python train.py --moe_layers=[2, 3, 4, 5, 6, 7, 8] --normalize_top_k=true --routed_scale=1.0 --balance_bias=true --init_std_router=0.0195 --vocab_size=25656 --norm_eps=1e-05 --steps=5940
Below are experts of layer 5 (counted from 0) of a mixture-of-experts language model. Rows are named gate (a neuron's input weights, with its number), up (a neuron's input weights, with its number), down (a neuron's output weights, with its number) and show model dimensions 80-159. Each number is 128 + 24 x the weight over its row's rms, rounded and kept within 0 to 255. Numbers have three digits each.
Before each expert's rows: "gets" lists some tokens that make up at least twice as much of what it gets as of all text. This comes from a sample of Wikipedia text that the model never trained on. Tokens count by the router's weight.

# expert 7
gets: " |", " ", "|", ";", " 0", " –"
gate0:156069175097102088139124134102153138086142087133160143109158085082141136159130094139126141139122108140114131100138154168122137144152107110182135144083106150087134139136123124153120141101148128106126114091173103095128116127142130179098097144
up0:126163114104134125132073089123106101143127159133108115150124157151124148142097150112139123094149161157132115127118133145154103136107130146108097118123144068140115149121116127139129131116153117131162135143104131110124168134097129122150121133
down0:164174136125108140108133102111137119156131185120117117132133093125147160150150103092123118138091143114170116109162118090151115100153121118150140150111114110104087120110159147079134096135164152109173112146119124145103130154129108121098109139

# expert 12
gets: "\n", "|", " |", "-", ".", "s."
gate0:156144185105125107121124093139112141138072150133128126100150092127153138079173120085113114103152084122101114154129122117140157158135129150132191133167074153132114119143164150136152112101119114128125143123151134188132155127107120161135094150
up0:148153139148114103120143113109108109110103176095119173107142112116152132104109141127186119080079089151117161140119144135144175138134159161140118128128150116106132115111114120126091137129148157152130105193147113133131137127123117114145088133
down0:109130133139128159134159138119155131138099124144106127141105115117115132153169115166144112106101126112094163138143138125117122115139163114136146159132153128117142126084178104119127134111119178136129186121098150120125154128127139096157129147

# expert 15
gets: " a", " the", " his", " an", "'s", " The"
gate0:119166152139108121113130097148117136149131142136122103116131149112118112166134113108109080120133131138166098063128138157128105144133159127133072139091128097136158116076131120152110166122120106099088096133151133108162126093144129118154144111
up0:121161131139151118104159124120127132092101145155115150120110154144166136150149115126122096127132174205137100103135134154128126135080143131139165098136166108176162121124123175095113125107166183124163133112131125154136136119134103135148096132
down0:140179107141105120130111153154128148148100112159099098153113108150153106149155117121128146084144103103085123183154152124117119096110156158119172167145122138109162114081104175131073104102142147130150115093124139100150110131112125091155111132

# expert 6
gets: "\n", "-", "==", " =", " ==", "==="
gate0:131146145155149129086140111105144084134107126170112141127141158118122130125120122084095099142077129087090130119140160150123169122177133135123157121132148107112100124132146104145122131132138116117119115136144093104165149143126117151117145090
up0:144115116106127134178111167115121153122122124130158112118073138125150118134150144163137138115158142198164130125111115117124094126111145112128123123093110170157140108143131119126117133107123110168110149130127123133127138138126167113148106171
down0:098161113164105076112156147110129116110116116120091160117090118162141140149117148129103105097119132140155139167126145127110093112142101157148124161128137115129103108133163141094142139147163137186155105122132137116115137179109153169150143141

# expert 10
gets: " of", " with", " for", " that", " by", " to"
gate0:191122124127111127099107123148142152137143126162150093121096136121130121151130114137151092148102133116117161133173132155135142136116133123145125154086143151122130119095135151157136166105144103108128092143182107136138103096127112127117164158
up0:145110162103106148130125137175148138108084135159150105127083122151126158128156059125135133133112138115126114108091144113120147151115153111124128128112113086124103103119141120132171145090130151117136151107130130113122090072154127141109111159
down0:137127137178134108112145100106153103132117095135123162099149110113161134144127111141107131086102126119146132181162128156127119136123135178147119111147124181136165141143134143157135163140162142104057127110059146134136136100101110101118124123

# expert 4
gets: " |", " 0", " 1", " 7", " 3", " 6"
gate0:160138124116079117113121121122162129182115152120114093093120118142130135132162138120106139162123159122136117116149103117096129115129144073138097145118089148165122092090137153141101156130116124152149163150145153168160116149115137139180142125
up0:108108156143093123108177115150110134126139154097159170126137112120107128100134120149129065109085132103115134100134130095138108116142132147108158109111106156158091079129137157155169108122141162130165161143129149098165052144109105146142084143
down0:141101128157128098142078145155111112136141151124088106091139124160087156119151136147145138129069156133107171130115119069146123069138116170143105133131097114105151151124125131133105170128114118143133136112110131111095114120077145103073190113

# expert 0
gets: " was", ",", " is", "s,", " were", " are"
gate0:111118120147115083110102115134169107124166128097130125146135106145154132141114108159111116127113116140099138140108136105156117123081105162087129125149103152080145148095094127140178130143109114141143083148091114125123135148125102161116138202
up0:125095122089145079083121117148167087098154121124151102106145102156152185150101093209106130110121136111082138145125151136082164131114096163100121127145123131103167127089085155113137123151125098141143106107129141156150078151122128153138148153
down0:111110133111149144118107156128106111124130157179106144135166143131155097117124111166118141124103159176181108154129139156142081159114126128161129135086136128140114157081127141131159150147191109130133073144104145114137166110104118169085125144

# expert 22
gets: " to", " was", " and", " he", " is", " it"
gate0:128139159125140105175138093154144117106168100108146118156168136116079144140126133137116102154129137085183109125141140085140109138134164086101094113124104122101182166115123106091128114101143125112105132170135122146133136123147123123137144165
up0:088138119101122153120171140070115122155129123125147119104108148110162099110157104126178123157147151113136128132089077143080154105126110141137126179128176130182126090146134118093120124114124198108133132119112104153124129104130115123105113128
down0:164099105148093136106091137140123121131078093114096146143119125127126153168107140145151124117134120119096103122109082117128140161096101096102157103147105147090114127141070162074131087136111176112122159134149106166130128125127115158167125152

# expert 21
gets: " the", " The", "'s", " a", " his", "The"
gate0:161162121113116108146155102142156124105142172140144092108099139187137124139137118135132145123110135138157151107107112099176140133134128139133141103124101090120139124126092130172097124155129142112114142116131076152143100080159166133083112160
up0:104140137156143152162100177113106140148113114080138162131133113120109134143129169141179168162120129085145110124147125151110136114102183126135102184093118069129159101112152144086159170127150109181115114124110117133153113116129121107165147126
down0:112094118124176129157135134104166134113104134136135167150105083141165147096108118138140143139134126123106077192155157152119154136119100119125118122140094128168107093139107114112149156134127165093088136177127143119164124129110074138109108128

# expert 9
gets: " of", " in", " to", " for", " on", " with"
gate0:125154109137126099195153085121126175160115118129109148105088125121158191128117147143128148144139146178142130117157144127166099101156154095091131088155108111136110124111115120146175182097084169089097122116152131122103098131127141128117146153
up0:123144144125132104166147097105108144162102146151115152078137100119106139131099155185148088096105116169190161085157097135153132135113148118101154140146102167132119124137078113112162106122118136120093168108109161128132153156129112158102148119
down0:150125158133127093105143124147154089147136163119146147116101115178112134172124095160171098098137133120124150123104104121102167155117102149109129153147138148179142125111121102135148146103103151130129149123149130134126122147096146084148140126

# expert 1
gets: "-", "\n", "|", ":", "=", "=="
gate0:138163128122142168136133201166119127117147103149122100143143141124112131114122137086137136157148106117090137107108115127129126084153168102136107159152137078107106114102142147129165154122098143134102156133083063120112144119138147171113141123
up0:159163152135140149150156118165122132108132078147159111125145156122160122146144136114166131121149112167110125125050084089141131103148131106119150150129122102125100113127156128149147141138125125108090133111125114107108158170120144150133125080
down0:137102142141143159115190080140135157127108102149106075141171113137115143130136155099188142125097128148156094107129163108078149080140125123138121177164142154160136100100125119115156135161150102183122148106157141132108149165093166140139134115

# expert 18
gets: " in", "\n", " of", ".", " on", " to"
gate0:139176124104156146141117130126102148172179128131140108160102113148163080136106141141121119119100131123112127118091173139112085155143090139131163100107134111108176145119148138113084122098154084125127128141102105124130116103126150136087129129
up0:167074187108162178124125082155129115170127142128124096137121103129118097148150121127131143098043130164143122170128164139125092096143147102095117151117120128158164182107130104088087114107144136131123152128112114106131134136137099114115111088
down0:127146140121139125151076094148171146143095122082130151121107137142171149148180126169114132179096132098141114137140112127107103135141118147138116132127140159061082113166117138115113118145102115107130142138141118115172081129132127125131076178

# expert 13
gets: " the", " of", " in", " to", " by", " as"
gate0:098128137140119128145138120080139097159132099169093127132110111077147148084142123131106122129127120113175064121116081134122109150142168138123155111117120152144154102117149129126157101081135137182149159159108128099098140096138090154105122119
up0:152127128130129170085085136142166156118141156119156119088124123110142132142123122083111125119122138172092159154110160142122132107113110148137122120110118144057130100174117121151152094080100077084141117114171107110137134123116167151152086141
down0:147135112125106148110125144130104117178112139078172155121119098102138142190109176137117111148156144124145138093106119089166145128094128158116163130147095129135152153143182122153119121109128136158110069117118128157165141144138127135162119111

# expert 16
gets: " and", ",", " was", " is", ".", ";"
gate0:129125120129130122133141142132169160132137121151147074154117088135099118073125108121137131084142130124123110107121154128142116143100085114170163124141149109146103093183116099133123141167113143157117149161184129178108144138122106134073144164
up0:145125132131122138148097093125111182145134092113161152132135111118147148101095146135147137111173104158153168124125144149140154110127147150128112102121111139124168133153130104117136187124156168140097111118164114124111067134142117166151168134
down0:111152151139184092147139115100110195090105142116150124136118146097123138123152147116082145126110126159157162140119108156117102126135125072122088118175134118171155118131181150130149114144094128175108085111123132137105110119156136123121161090